Below are experts of layer 5 (counted from 0) of a mixture-of-experts language model. Rows are named router (the router's row for the expert), up (a neuron's input weights, with its number) and show model dimensions 32-63. Each number is 128 + 32 x the weight over its row's rms, rounded and kept within 0 to 255. Numbers have three digits each.
After each expert's rows: a language model's description of what the expert responds to. This comes from a sample of Wikipedia text that the model never trained on.

# expert 44
router:128174077131077129164113093149110127161140082114127143081131180131156166117119145166155172143159
up0:143104156111122138086117106105128066169138128135088168141128105101165106158085134138080108086145
up1:115146160050166132108096104097112140144135071135116065111080149133102067169137155101143140106098
up2:103141068122159141166118106122144121142147173139103116110095130129155141123073152194148094149115
up3:115111081098128118143176113127117120176185095177112138114178134056125102172128142154096121229119
up4:126117112080094121125119144152129065185131132181132139105138102146103095167084149099109126167134
up5:098135163115134099110194141167107147136138142167081087161158126137176112144064085161120174093097
up6:140100115160113089122142177134123104115151114105173217128137067152175104065125165132207134132113
up7:128145114194129120120115093078105114126207144129077115061090120072156134139147084093140113126203
up8:138085152121094179073147092079210060124155133177137131119132136148078089131123129088182168108060
up9:110152129077115138129126141096151148137148149126154138097158116119112158121129142120146123118106
up10:080186142138090167116087177132093106135113127153088205146109143140082136170142164103121127126171
up11:149162156185111167123113102132161103131135090163098130077139137105053132130182112060201122199173
up12:135153104123138079137093090140154153160173099094158120103131191142122141132124123173181154156153
up13:091178104088122117062133137124114084091232172147127128140151122031106125160158147144138141123153
up14:092115083144162145153145153138198180129105092134117031093056142114122126109070119143150113147114
up15:134158163149138138072142203111140160102138134146137115121114114100165175136092102121132143179141
up16:110051080203051135108159130046118142138153149105147123097106119119211139149139107092187096111073
up17:072127108154119161126142091151160113147166140138048195123132172163106097129169150083104112100086
up18:068178123140109176157192117117163081103125126137114089164101166140166117128120138185119130128145
up19:154059181148165175072142100127092157166103099119130174121150097132091162200112114098170127142065
up20:167105164080106142115107093111107183122197138114173069122138174163090180157094171087142130089125
Description: Field labels and headers in infoboxes and tables: Born, Molar mass, Scientific classification, Turnout, Position, Properties, Candidate Votes.

# expert 37
router:109116119080141107117132098157119073162071087144134106144091163116109149124104118098075120102078
up0:101030093072097202196177159060148102173108108140124075088145118134102123111146092154086183174120
up1:136129151129129150145192096123112102104120097137100122133086150103148151167090076125186132116149
up2:109142111122120187241134070055097179108099128114100147157058115150077142097099197152098108147152
up3:133120103129162173128192111148082093126152143136171103133084132150145081088144124127135124167138
up4:123141121113177159124097170152154137145105164157118118154135158133118152130122104107086095119122
up5:084084094128164130139128135175111108139110112166128183141134153143146153134122127146069040125127
up6:115062135128097091151166141126113127167112117164118141110115095194079121202098163075089113158110
up7:103133151122095100144107114065186123184073099150134064122074164154141104144123106143161079079145
up8:139126082113132108113134071157097157135140170104127141175061148144141139115075075133158166112129
up9:160076047111120103163149054185112138091101124160149098100140138165110152128125078109137120050123
up10:138150209151117108172125103144144153150121096086182121089107115096136154132096126180152176106050
up11:114085122147068114115084113125192050145118165135094167137109132154150124115104159113101100137134
up12:163136110081106088136124117136121072181177143118179161123132129156111151111098101108156154130112
up13:124090113166090152182121128192120139175124154103167161149129132114114169147146158068174093086144
up14:122229104101123140113162108150166086126130081191124057113168139093141122126191133134085159116163
up15:169148134110127140194146103110100171172139130144125143131091152132165100171123137079144140097085
up16:087115207110092132090144129125106047083161120113117121150129065134149117139108134143159178132120
up17:121101148084129140145113155162184104089156082143083140135085108116061154177174172091128055117107
up18:124149125115146131171132120172133127135153216129154162100159109121134174114170093177129121055107
up19:134089153092098158169128144154075166141147071122102136146126199105131164098066147139093102102176
up20:104093120065074107162103103096102140118116103191092126173104156134106156152131102089069193083136
Description: First names and syllable pieces of non-English personal names in cast and credit lists, such as Hy(un), Ji-, Vu(čić), José, Singh.

# expert 17
router:083055074078101111167100105103154150141113047071132092154096139108132167140106121106095155161124
up0:102150098089107134117157050104115133102136083132138149092135173131105171124138157133098095138120
up1:106107080124114150176145164113124138107122144148155111142115093114129152147191108153141118123125
up2:136176089156060137106157108086122161083165165120147111116083107130188142134087098097100131098129
up3:096115138123077110061126147153112172163140148117081137156184175094140070142087128086085161129159
up4:154092092099114148122136107116097098201102149126128074145155140131089101152123169180103103146109
up5:199122116122108110161144179129145128133118072140115112187146089213160109110094092144075134149058
up6:152135142068127123164109206119119120132093163107137057165113136142129131158166093044076151118109
up7:130107151184109110113101120128162144147106128145122118163096122123133224102086176199139136075122
up8:092118110173128136106178125134110088077121157183108078092105148113160100143095151161102132154121
up9:152144151166156126168159120148133108125105163110134151069105154114155131163119127168110173136176
up10:141128129107114114138125149187138139143086128113149161167037149114142065110125105094137144126144
up11:156102187120138115155121072132125156168158089156118167064158126167108164156102067084091112165120
up12:159092137108168147165127133096206099103151133120145024137108120121127146133173142102096108168115
up13:167175173083110124128111101137088170137163135162081086181102114087099090148087125123107141099201
up14:165110109094157222146132073160108165094100116113161080192102118116107074112093133226137142083098
up15:169113128133127117144077140078100155181129179167149215099170095110170113130163164097136133145190
up16:084168143085118117121076107117110163098114073119107126090087141077097109173173126105129094099123
up17:127131073124154107220163146106057131159125120116130131104170148082113172073067135111188137136181
up18:095110149104103123135128117124114138125114137099205105132121077150109112207062100120135174127099
up19:074079108110076141162165175117092160180132119094210097175113116078097054082120186148088117118105
up20:128172150193124112129160153142146071145133138130141127128139193102079152116131174135143073148120
Description: Middle and ending pieces of non-English names, often Slavic, Spanish or Portuguese, e.g. -ović, -ová, -sson, Vasconcelos.

# expert 53
router:068099067073141133107149153112074162134166137138146135138137139102137105102187131128134122130124
up0:110129163156172064089122142116109074129151182081102145151142105155227098189113078138087108113178
up1:158099173106170129205147163163071179167117102100138154151113124089135133109103114124146104105165
up2:145100134146155096134177165184116153122137048145113178131107099098093110127107114102151124115144
up3:087099095153084128168171158169094132142091154102112111088081140136152116105089152101120110125097
up4:129124148166117132172136111159136084088140137178189130091157132206118119111167169129133180065116
up5:117138120084107064125140091099058166166185094149141130094087153149088152180171155085167112128167
up6:053127167124151135151136198108131168113114099135144167143104069122149113107118142158149171126107
up7:104103089091132177117151197087135093140091138085118128161116073156104097160161134163175073095199
up8:111132131103197135202097146110140171123135145125147174154147127147112140117194130136139130112163
up9:127152081131157105159141049107188133160120130078066177151092151096163165125124055118139111047101
up10:137107177112118124095138120118139145120118093151133110188164079146105093150097122118055146158139
up11:105149136125119168118115122094115136079134091087109112104085132169088055185141164157157122081142
up12:105108239125125116103062135132116145144146153108124171113091183125207117124130156146090123146173
up13:128152140135135153138094130094106105120172138191144178195121049191163085141089129140114136203132
up14:132151150092107132179033161158124150120203073151132142150079237130129101116137109157136098131160
up15:116176140099110086173119185131138169163086137054164147131091081130111125140127107091116144108095
up16:098114132163148124115158102079080124085109129108141135129132123126116097120160142081132176131144
up17:172170118115136208118072127121141132108132130131182160160161176132107113152140143147168121130139
up18:170159167117131158162096140084059130138127096169143184086136166108105115100178161127136100107135
up19:149117123177153160102103127121156048124077158118142117087170076099123165128180149088162072120224
up20:111115097097176034132063132119112060092152136147165100087142142101072116176146137093125144135164
Description: Periods ending sentences and citations, often after a year or closing parenthesis, plus later digits of years like 1996.

# expert 14
router:081075092087136118128148111162123099178108144144158106161078112079094123118113121115074123122083
up0:084127091117175081135132128141107150156141120108182092112121174130089134119098159140083044141107
up1:137158158143116118052103121116087145145085125105119200157051096154129165162111133115111154130069
up2:104109125085215086189143109155142092178122157121083114128092117183143178107174137140111087110154
up3:140118133147159194124115099127093127123107196078114179138052138109110155180092112098119053116136
up4:169147131136144108154099130104179134139150170127146154121120095108126147153073134141067121122120
up5:137140138162136138133169123108149131113110066082152092179114195087160100181082122136122155167149
up6:109114096105152093121116101140109169125142113120174112165179145083108187140106173101087117114145
up7:112163119114133170121124067156116070094143100105151094133156110172068164147096143120161100158106
up8:109137124088218126168122127154163161175084192149131074123147154073144176189128126145189086178133
up9:168103105148132107119189148099116075195162115142134147134065088160113102174104140119164145134210
up10:120131118162157104135151128137178129119176159128205090092104129135129128029105088119138145109174
up11:150096140159039182147120132118137121066163125137125166138231146143142143148133116124153143114080
up12:109101095165125180134122158118140159126118113138075062165126091151119172092129111174148074148120
up13:114136081128131128088133171147139147129152070169053049195107058112161141148152120132144135158101
up14:111120147078088104112084117127061068178157098096146129076138115125116146110155117124121070111133
up15:155090079128122136186209175112125079109152117118088066128126113146148072117069092166082130064105
up16:111107084153088122156118145106122152129126220138098092143077072199082152137138089145144194120129
up17:167127112102141135157137159137137065160084157102117037112153116117064113100086073087097124119113
up18:085031131131182122122106205099150126126157154140160103106137154183108161120104133167136093156158
up19:142129158149103152198194099100137190160189133126131163102152120099086114086135072135085122088144
up20:187094154110109121171159110173130102112164158134215096148091097122145116115034128175152090088143
Description: First names and pieces of them in person names, often in lists and tables: William, James, Želj-ko, Tets-uya, Mar-gar-et.

# expert 10
router:102105173130096099119139144168150143112083090150127131124164121160123165140041103137168118168109
up0:145061176163147088107142093177143086163163128153165142114186124134117141130108117098107139105068
up1:155124122140147120113117109106084117060116124114136086121169094121123131095161164083202139096065
up2:151123094099197151154130100108091173122147146112079141105168154145079173161104094112126130052164
up3:120097154108152133124205112181146115069080120179105111143113184141070153128135128150121144098148
up4:150139085127156128124110178127059156120108100077135102142082153097177113120159069069113067108129
up5:120131132082144090163091115122113223073145076180103177118099143154159111152132128077078054199169
up6:139093148118120087095082098102127194129029072061121127147140163136178131127152142143165112166169
up7:127079114162123126121181123115165117101110084058110170111184093099149145156093112093112117145136
up8:131158098085134106166139090152123090113068195135101139152139122132155114174143084133117186090079
up9:094148082091104122113104071116107128125146145178161175101106066131106160106136135157088104120106
up10:124138157132068089114126148149143090144108148159139134138074111129143107159134156167161085113100
up11:072138061140143111158118158085122074106183107166165149172104146125121108072169111111135137106140
up12:141113158133104123203122176091152121168109085139165209119104199121134152153128123109136117072155
up13:125105137176118184129173118142138159160177117179114132130122149112143163154128134129094101128154
up14:175147114143136149077091157086131159112103118132072065116101148140127109182137105106112183098154
up15:111142066149117108093079138161109120137172172139148096083129106078129195118133193188154144162090
up16:107090119181054136124166137156105134152146085131138160146110149131193124125097130125192135139108
up17:103122126070136148143104177094153145135110114121131101183128117133059111133106048117112142132049
up18:128132155167116182065123181129128119118143200142161129125115133104148177118141128108176119061139
up19:122126097103098109115146120112144118141080132079143142109154106083137075152174146141140094124168
up20:132146128136108107109119157150130073135106128209102166134142079164159135116109106117179171087167
Description: Commas, closing brackets and pipes right after names or table entries, as in Doron, Vallance, (1864-1933), Afghanistan |, plus verbs opening a definition like was a.

# expert 58
router:152075126138152137125146160108103137113135125157134117137123100124091099113158130127128134144151
up0:130088096095158184078043159131135144120165107139125121051088085159125080171136169116187106124084
up1:113053081118131149172145114108077082144153145103090122151158138149119091106163210108143107176150
up2:129147069157136107176130122120118152161138160150130114076126140080137144149114136090106140064137
up3:153161136120102089158099137136076080129161117140169147140138148099096096098209144109108140100153
up4:157127121131092150088103147071094095145132146183144140107090115103080185083124158119089155113170
up5:106064109141093150112133117151098143172077111078080112158082111116138117153102108142087126087128
up6:101167118185150157093134117140123179166117158118110169120162126139120168126150160138161097174095
up7:147091109105157140136126154114093118087176110151156054110151196110087133157122177171132066078109
up8:132132131144174140136158125129088101161141144097133134102032118167122096102177194118110149140145
up9:119138173047149200093129092137118111133070107154155165100124130149120126144149178140129152156142
up10:115104149106176178124056100051130148162091133131120129143146145064124074125121143114127079120132
up11:115121065097108171152120106140108116130181154125169149115117112141109122155146137109143093126163
up12:114166165131086135173100174167097160181135103163117136085162136136149069110118116125126090176099
up13:083108113105145136125178098141085104112194089128118174150120166101141081117150081176110102012096
up14:098112145138151182116142106095114142106154078123175101122096095111068108126090150186135131147113
up15:196159121159162135105212157121107124181114148096115165091163112145136112142163156118197112107102
up16:106099097060091135175130133117106082104129134117140134129099148163111083115104138096131130074102
up17:116114177123124119143146124126131123053137117161135130100068161112167146165207182123113183129161
up18:119111113111114144115213102134092125160178101132149162098179121080131206099159162062153079148141
up19:195101146108076140127169079162138178170147105179129133143130067152142118103104114153094111183137
up20:118160142147120148159126141129077138143129139135153121103177099116063196141104208126161116186122
Description: First pieces of a longer word, before suffixes follow: Part in Part-Time, mem in memoirist, ret in retention, Engine in Engineer, cl in clients.

# expert 63
router:091186154115097121146126181121072129061168151112174145097124140102131074146135123128135130144109
up0:106180146106123143161187172144131183135163174100157207084097121137091107111115106188114128138141
up1:158117154154119133143105184120145072077174094166137131111142104031152106100114135145161154118149
up2:159148064129172122087161192124151124156109118154113126095147114131130111185149084132153190124109
up3:085140176102105113123172145170066098105145138136169166094090088166112172096115132189118127132130
up4:115150112136129122104123145136064118137115135142211125102139167097170063186111177051077105138141
up5:117089096081097139153107137137174160181145114096185197061131151120140046165090067136127171165159
up6:110150128098087108128132200107096072136176143167164148108113126083109155066128122135133147120119
up7:185161099144141122167118086150092140102135071155151141164088173122144100112174111093059171124113
up8:100071178170121137138133087090125179143057139198134158088074115144132125138140073120143139069066
up9:125109146117125111138070166163182071061175097178180095094070158119158143110148131150164110131080
up10:145182150131128143147119147133114123118103048179151155167102070144107154098191120104183082068111
up11:118161169111115107134136217179049155096116131150145117125179094147157123173098176145116160089161
up12:097190142190136144109130175202134176123128126141139198125080111094154073119125091186169136135096
up13:151119145131203152109093142226140098111117116128156162126109093099109146143113129114138102114174
up14:125208187154120141152115111173147125198124106124148148200138121132123157118136089146099090112119
up15:152116129132135127154084151119136157107177121173177124107112079133145161063100148144121152183100
up16:151129118100105117090212144118136164135056054067066151172123117089148100124134153150114134120155
up17:128118138092139156134099123165088141186123123127104130078122130073128054117102124062153103180188
up18:153120123090066136094159106102113132149131173134159088127126126093099075146133058093166091123132
up19:151141141085121145149165155133054138136095160080127113165103199123135107139079152121085066183196
up20:169114134161136079089189118131102207057139098142151122055095142175088109155105163156137157124133
Description: First lowercase pieces of common verbs and words split into subwords, after to, and, is, such as f|anned, d|iminished, fasc|inated.

# expert 1
router:151117173177165092105122135176154166152181108183174142106138081165167165152144123110127158098088
up0:131186125140149108094119158102100135092113129112173045116090099067122124166077120135175104124113
up1:114109113121160103139076124165124148139197134134154205142102131195115129129127117111113091088153
up2:142192147088093128159157125167102062120141137122136118146140063172117082103117138195164149163164
up3:146131139139124134142127142162193125134119149135126197153131089052156108126129123195115082127126
up4:123097086115117159113157178177118188144155154103195126111150102164188122123119098118114147122198
up5:134174147154156144146167219076139110171135169129068112128100058099104176176108124101075108115117
up6:125049120078145092150153144167111142174207091111129083115146166115137126133172101167144078124108
up7:163148106147142081084092136144180200132159101150124121180132130115132107180127152097150128098204
up8:147134094133102190141114132095142162145155194130167143091143099124151106141139132129126207090163
up9:141168124127121130128098133194132163130185132141105133092163143132100124188172163126110114152139
up10:082102187152099134166154122097140142107168136140192126120163137131131053180124116100154148104124
up11:158171126145134154203139133101116176091136077152146145147120110130073119126148135149122129177109
up12:167146148077158179165195128160124130103148098166140134154122121161113085128151102182109162099170
up13:111167119088164197120107095177170088192198061150176137088133097087116130155065174158129119174066
up14:101117169096129115115125174140120092126088076163206121113089106137074142082172094198167121119143
up15:148092147168149152133124121140179136190162208137176182131103135140144099139130108073190149121110
up16:119192140167123133101140166151149166128116152140119072112115128158109164145177133044099112136104
up17:135166138099095129128058103123131159154136079052168113169121064139062144138137051124094162105129
up18:070084164095087160125150067178156171143162165126204177101150152098152145118160155139137167090069
up19:148088108158099116139134115158128093168150139171121099105077138126138098091121118139151093079138
up20:076119110123110135114109131171108141110101097150059138138159134189051074166034132127169170101127
Description: Opening or middle pieces of technical words in biology, medicine and taxonomy, such as pl(asma), Fl(avobacteriales), psych(omet)ric.

# expert 41
router:127170102171059114155152100133106077136087159144147187041160099071161138127087103135138134137099
up0:068109167100139121073058113120124092159116105105145103132119163082128149175067131184180107146157
up1:133102097103112124150148095155172070133118132123123155043133124135132117105124143114086114091122
up2:125120096160112162173140104133152174126155138131093101124082083094142088186112145084155156105142
up3:136131076094189128092150081085149129120121112127153106099174073125119167155083131084103109181172
up4:142141150095179132113129113149130099164186140134151116108135219114113168088072129168117152092097
up5:120130156130105073105208081122165138126130153126180081210128122122162118112158174078148094145178
up6:152169151182112210116109080136144040127136134137101112080108112104135193181121146108133123103125
up7:121160144077140058162122182098058103075095164167150076163133075064090131081094181134145185064099
up8:096121074140114110108103110135169111167127122117149101053073096088134098125125136100139119161170
up9:083134127128164112167180129068069053131139121027169136168108141141091106088128132132130132119090
up10:197110114127135136194094158192151111158123124197151128085118107081124158115106179095129127121146
up11:144142106156122118166092159069168126167142122154135167111117166110130156189096200086165133135135
up12:128156094155104095186146139126114114122176125130165159118175114103178139127042141180141140156118
up13:126122060122117143128126179094058138102171133143157152135170092102128106090079134214130114104084
up14:148074115123097139091145087140130105099149111112123130109167118072141091061126147128148159082151
up15:099132119129117175192084088118148175131127123122144163134161093110175119138080164164106094177141
up16:097184117130100118138077156092147178136135089142111130076124103162125066141112169075130187122137
up17:143177069113130069134107131145171094121110122120113137135117123163140141152144134094136189174158
up18:121100138055170084109140149149147158114099126132074161207193116121134084105126127130141117148162
up19:145183114161130129107152105102161075157153160107116142141162111088116118089147200139152140130128
up20:055148139167150217137140150148102189115158124114139116131099090111118130150108130071091102085117
Description: Line breaks before section headings and table rows, plus table header cells such as Year, No., Candidate | Votes.

# expert 22
router:107140143127093165132136179147123162148168073090130233121132164167148121097148123138158126138112
up0:104118103142080090126135161137138137123160074150138122150159149096168133117135075128100115141140
up1:105183075146106191136123152107132220149142096122053187158121193166118132098126133130132142099131
up2:153190178142121151153123146141154119138104143105166128129143134204108183100115145128146161181151
up3:059141130113124088105115136136126145122158098116110146114142117179111124133086080124082143132113
up4:144128145198153127069108123099153147102128076074159170127139120114135131143095073123136172133177
up5:093082104136109120066157177033155134145166097102092149109112111153097156137064150193159130152102
up6:133225172079151189148152128065115070123084123096097146142122128148134168195110111157100103099103
up7:127090117109174116136137097110114166112107171178084063111116084216146156114118159139170164173193
up8:173098103108105095143065158082160174100146134143085169146146116121086142129148056085139139172130
up9:139156091151093147120155081063105128109119144131126111073120078114127194152149113082161128151086
up10:119173056109111173148157177193114111171181122138106149172131130130109104089178170162103147150181
up11:102099138128151119121145155148074115111137073159148102156139131148076151097128135114162191176129
up12:100134108145153177098099126109137078157180150147176115146136128119128083082083161073162064147115
up13:106115156118099121109129170151160139151150160167129185063147110211094122092104113151195117116114
up14:105162158146142162149147157110143159072093137171095157124124090121125188110079147151149119164155
up15:067095099103085112129103078126115120175155059123151047136139188150100173190099153116146153194122
up16:144131121134112108133078045102098054149113059085089145096086089206160155124093106107158099146129
up17:102052178135136106146194137165141127156148152132114115159109095067155111135141169141070138112067
up18:096148158161108159195126078151126185165170125163102225088139120104130140104122087094086121175119
up19:147195141149105130154129103177198094119186106186108151151155054118158134097149114117110075047156
up20:102108113128126071086135133214086085088118114119086117150153184117142149113068111146148114109157
Description: Infobox field labels, colons, semicolons and values such as - Born:, - Died:, - • Density:, km^{2}, coordinate digits, and release-date semicolons.

# expert 24
router:066168166202129138092131084125065144093162149089089117143134101130088123104093131123050081119117
up0:118136128136120132104114112126151156164122164135179197074106133146169117129061123132133070150082
up1:177145144171137116155129163083164096114062088171063104088078107159113079138098134112144129153143
up2:085100107162120158105143077151118139095129102163178155126092150126144079178114126144138133150159
up3:109167135123128103175126183108076126112085123096216218097168113135112098135149135114089125068131
up4:122073166172109169170082144147085155100178095152091145127133123157144190086090122077118069066138
up5:040139193132133152111157129097150020154143107137116108084106111165165118207082059109116120127111
up6:126128085126074243185084143138137142081177105124096159124128120152148133074156171115067080145143
up7:123136084132148192106070117082148137080135124129112080070117112115115169187138138143125161138165
up8:094141159185143171115094130160151118114135172161147176080168130147115120106120108163181132132109
up9:096175131099161118137123110172092128124128122149129168103131121141097125109104122147132175072183
up10:114134130123119140117137161117145152085141143133154109072084117057095094170150137107095091113132
up11:128163119076179126135144096107167108111092181178153103145109121153132154153126092177168118132122
up12:135143098064124123103119050178173100170176155157139130078090196092076140139081108073141142144161
up13:070109170127082138099112127103131100171139141139119097084122162124126170135070143137157150183106
up14:135103144118147142102071131125179131150132107126121105130139114129193088099124169144125146126149
up15:059096124073098133141137124143070132144183113126142146077151088153145141113121150091128109085163
up16:146144121111094115102148144110151098143152105126100175079153088130078105131104193155110051085111
up17:140137144127120152136107118173128156113090152129135120122089135106155137096156119101114183183173
up18:099182139123159142076162083109088170135125172102112208119136148187132103130166204094095075124138
up19:165125150137088174092088134109194130090182098103090126137145150154158146150133127093102103126145
up20:139128053178164173106138122071120147147161165061092124098193110115097123134148138098117120152138
Description: Structural punctuation in lists, infoboxes and tables: colons, table pipes, == heading markers, degree signs in coordinates, times like 2:23.

# expert 4
router:113134081156139095139130105137150196148184100111124183062108140186161092120114098089111146135169
up0:126120140137097127070121119154130150114193152155108111103099151134120127131086130125080121124118
up1:109144116111142179175142050140124088134160072189150142158134123175149175123146161118125101113117
up2:063096102133088123067119163100115135178137120107116140195145124107087201119142082096075109160138
up3:145127113102144170064130102156044154146158127196184115162081130108116109157104151131133108148121
up4:077159076127132132140165194106159130142183074150088182124118120127180176155093093132155110094127
up5:103156181148095163088110133179132146125161124143215139186090098145126151128140136142179116135144
up6:141124159161117124158123134091168100136118135096187096108130145166120101068093129131123101120157
up7:083180092099192108191178139167117116173162096125149162139128197157112129153121140110125117148119
up8:082161117133164120158092108098166174133147105118134132160107171175137128192077150105178120101166
up9:085092095145144155137138144125134125154071115165158129174132126121080087189089181191150124121042
up10:129113188155096159123098112110139080143098117163204122078111074101143129128048093105101144114157
up11:166072155130146138156123166117164111146151106130119096124164076151120139119098174144103126110174
up12:178167091077126138166114145138130079186174080115138174128142139100121062114159113053118070106099
up13:146090141119112157096137191140113089164107120099133127124186099142143146127117121166086132148156
up14:103125098104089140136193076093135143171113083126113163117117169106060092113141109086117114089152
up15:083125153153115127070127118146159109144137134152201239102153114131188142119160123134160132129152
up16:120107179105123133141148094092109193093193152160155158095094090097101104105093146072124099129133
up17:144086084107143130145092122121098185072105077076147127139162142126150134135167051109148142151158
up18:091079145163137103087099170118123132152162110114146161183121144135146149112078124139209204125121
up19:133119109195153067132146106160119134169090112155129116159110074079140044126132141149155026096130
up20:062118118074151119102152085115080176124173171041143206147111163137168110153128106135123151196126
Description: Line breaks and the first token of a new line: section headings like ===Racial, table row starts like | Majority, and list dashes like - Coordinates.

# expert 8
router:162098072108151089132148124141088077149200107152070097174105091159171108121150149096083117147097
up0:124080118145119104213134107066130117068118138187099055108123112077171132140183179166137124138076
up1:164159104157125135064091089125133125143190130149137104100082175122145129155156146117111115141090
up2:123096109168105082150087138073077122167140108198117065067129167134116142192157103143146118122129
up3:165174128123140060110157155093109105198153145125164158127122106142083120067143071131130169157126
up4:143075094116149164117148111131123101098107149056150131141084062110115120208167193145099073165202
up5:159130097138097127170101141154147153171149139106140074103105189125145130117091107117064178147124
up6:166157132108114091146132132207118110114155072159135065110124148159099151180176152135134157087131
up7:132125093053098133120107107171106102177153096133099191118141099069114105109125175132147162108134
up8:127181127152129121113141161123102153130143158088136202077139122097086146149099095135146153157089
up9:152125149117090058166125125109168111152143103121112166173108163144129127177115155177125062092115
up10:116181092129170093148137094109155115144118155112108168131081117138191138152137149158101156120147
up11:175121114108136109152161066207144160128120101145085164139094091139082145092181144152135158077093
up12:164130092115114174081120169159120081113176117142084128102107115126141051119113117156127156108145
up13:161178146121156123132109097154111151107128157087120185131114111096129165072151123095125169103105
up14:168117094144098176136133131137093148151108138128114201161167076135104110179205125187180146126165
up15:130163110188091156204124127131144088164125128129141101130133134104126100088144123109109114166147
up16:121067153091097114114160164100130083129160138099126158146131100100109099066121136110131086074169
up17:153098133135128162112159120153082104088145093101147138075120127150142129104157114116093094125190
up18:156118136137143117109139122121090065158218122089122103106123168151127114104158184138086098161060
up19:141118132122143120146129149113137106143214174049123134108139131132120167070142161118124081106125
up20:133089104097073128136113135141174122188142093129099165176091130108150158142205159136160066157118
Description: Bytes of CJK, Greek, Hebrew, Devanagari text, plus word pieces in etymology and language-origin passages, like Middle English, -illus.

# expert 28
router:119151127109096130102154124168185101101112141116170134139137117109149135103131118106069137130110
up0:200153140133098147112062120120148181041107143151103152104167118175188136135111120151160152185164
up1:064070134136087115097080132090137195126089111164139106122139137100145081109105119142119132126112
up2:118139048160091130093115114150142085149084163183082126179086131108105161123141142094162147175085
up3:144104139090154174132119123131168146097147100106167102152147086133175097087188120145131106107120
up4:118119171145127124160206155167169152165160142135139193068160149140108105143178161153098152116107
up5:096149120165147160134088085123193111195158132153115132109100133139136126109127151055096158097132
up6:072080112187083133120196156066128093118023141049132134178136133146120115151127095163119128127163
up7:145110173127108167149139177133144155089153178149092125142092118099147114157100088150139147129130
up8:172109150150050149139038120161142137125169127128165132101223152128128135142164110116161198109054
up9:189143171103121098123109109098105126170143116130138181093097140175148061084166156060120136100148
up10:112180122118140126144120088140165122106068057101141157115098123120089115155131160218173135090125
up11:193119164125112124163158131129141136205160110131150130157135106101127148186118089161106142080139
up12:132103155104162137196122139140108156129117110177126101164137089141116110109160089162108160162075
up13:125134173150138137106116107129106069121217121159125104092155052161116143134184090074078116098115
up14:145148133105141192046148090101168176172143109075108174098153106151147087168119114207184080127096
up15:189110111166097074153065122167149035062148121190111178152173140121143060110106157219130110157109
up16:155169131166128073167123099124165185137142137126169143119201155091161086146137152193099112156164
up17:089163153160104157118090133210059108147110066160175128103117143140106116137153115114130101122128
up18:122081100110152162097113112098149121115113117112108066124140187067102109126119147121145133134132
up19:130166111141115167135121138113095111110187102139142127141154111124144139117141161158166141128095
up20:150196153126125152080147113145093125167168151087148095148135093165214062149121140089145126101152
Description: Capitalized acronyms and word pieces inside proper names in prose, such as RISD, TMNT, ALS, PTV, and surname fragments like Contreras, Qiu, Babbage.

# expert 5
router:157102150162121139140097106157166169152143180205136111152163086131166154145152161136166137132124
up0:118168159125142148143126130130163074144157150135134103186172132093112104110129103066143115162138
up1:104115151181135153134129144083118101141137122119145158155172126144099091112139110163098208148132
up2:112142150140114105138174087122122098138155115146180159144088118119125108123176113130143135113168
up3:120137180131117168136068135149121166141117093168177122155131122202120162135120149116135154113158
up4:167123170100121155158180089102081159076137148188081130145119103099171108090170167130113106117146
up5:163140143074183156137058115159128097071150108114112180118191115129132134149164117136124133108087
up6:111121080163137092157137091132174135221144137188191111086125104106084123145120115125176156116116
up7:082125139134132135157154126132075070119194155082150155113174087106120105140145109143163116132123
up8:182142101136162150135132141145095060116091082115149160196129143158089128243162158145137133101123
up9:135174178069130167131164145119082114131093117065089173134145074113100044129112053121100135098103
up10:141135108170152160137167112113142106149138177171187100110150122120188076178111153096130148172156
up11:041144151119148195121125161153086116180185095153192179121162106105159135090185123125187093137084
up12:121124107178151107088093169115161149194131140113131149187218190135131120121120114099192117052193
up13:136163078138120107146072178125124151134154112138121143074150160180140149176138142183198103132136
up14:134141110187128106129098130140174160144119111164127202127130156120132176137186081132138196145137
up15:133158125098040188146143136143173126104157068160134233129206108132119141123092139139148185115094
up16:087162162156150138150108137172085105196177093151138089103128158102088120133128190068121135126131
up17:158177126177096154127081116193102149105171121124123074058139125144122126162117107187133150127156
up18:119077115099151140132155175149115065165136147127147162133102127147107151063090124133059110159104
up19:100111165159140167150103119107145106113093122072122111134097174105133168101205104200121167158195
up20:177126053120099162149102193111073137125145111170145174058098107119114142081145134098178118135140
Description: Suffix pieces ending technical or scientific words in biology, medicine and technology, such as -ular, -inal, -ensis, -idae, -ation.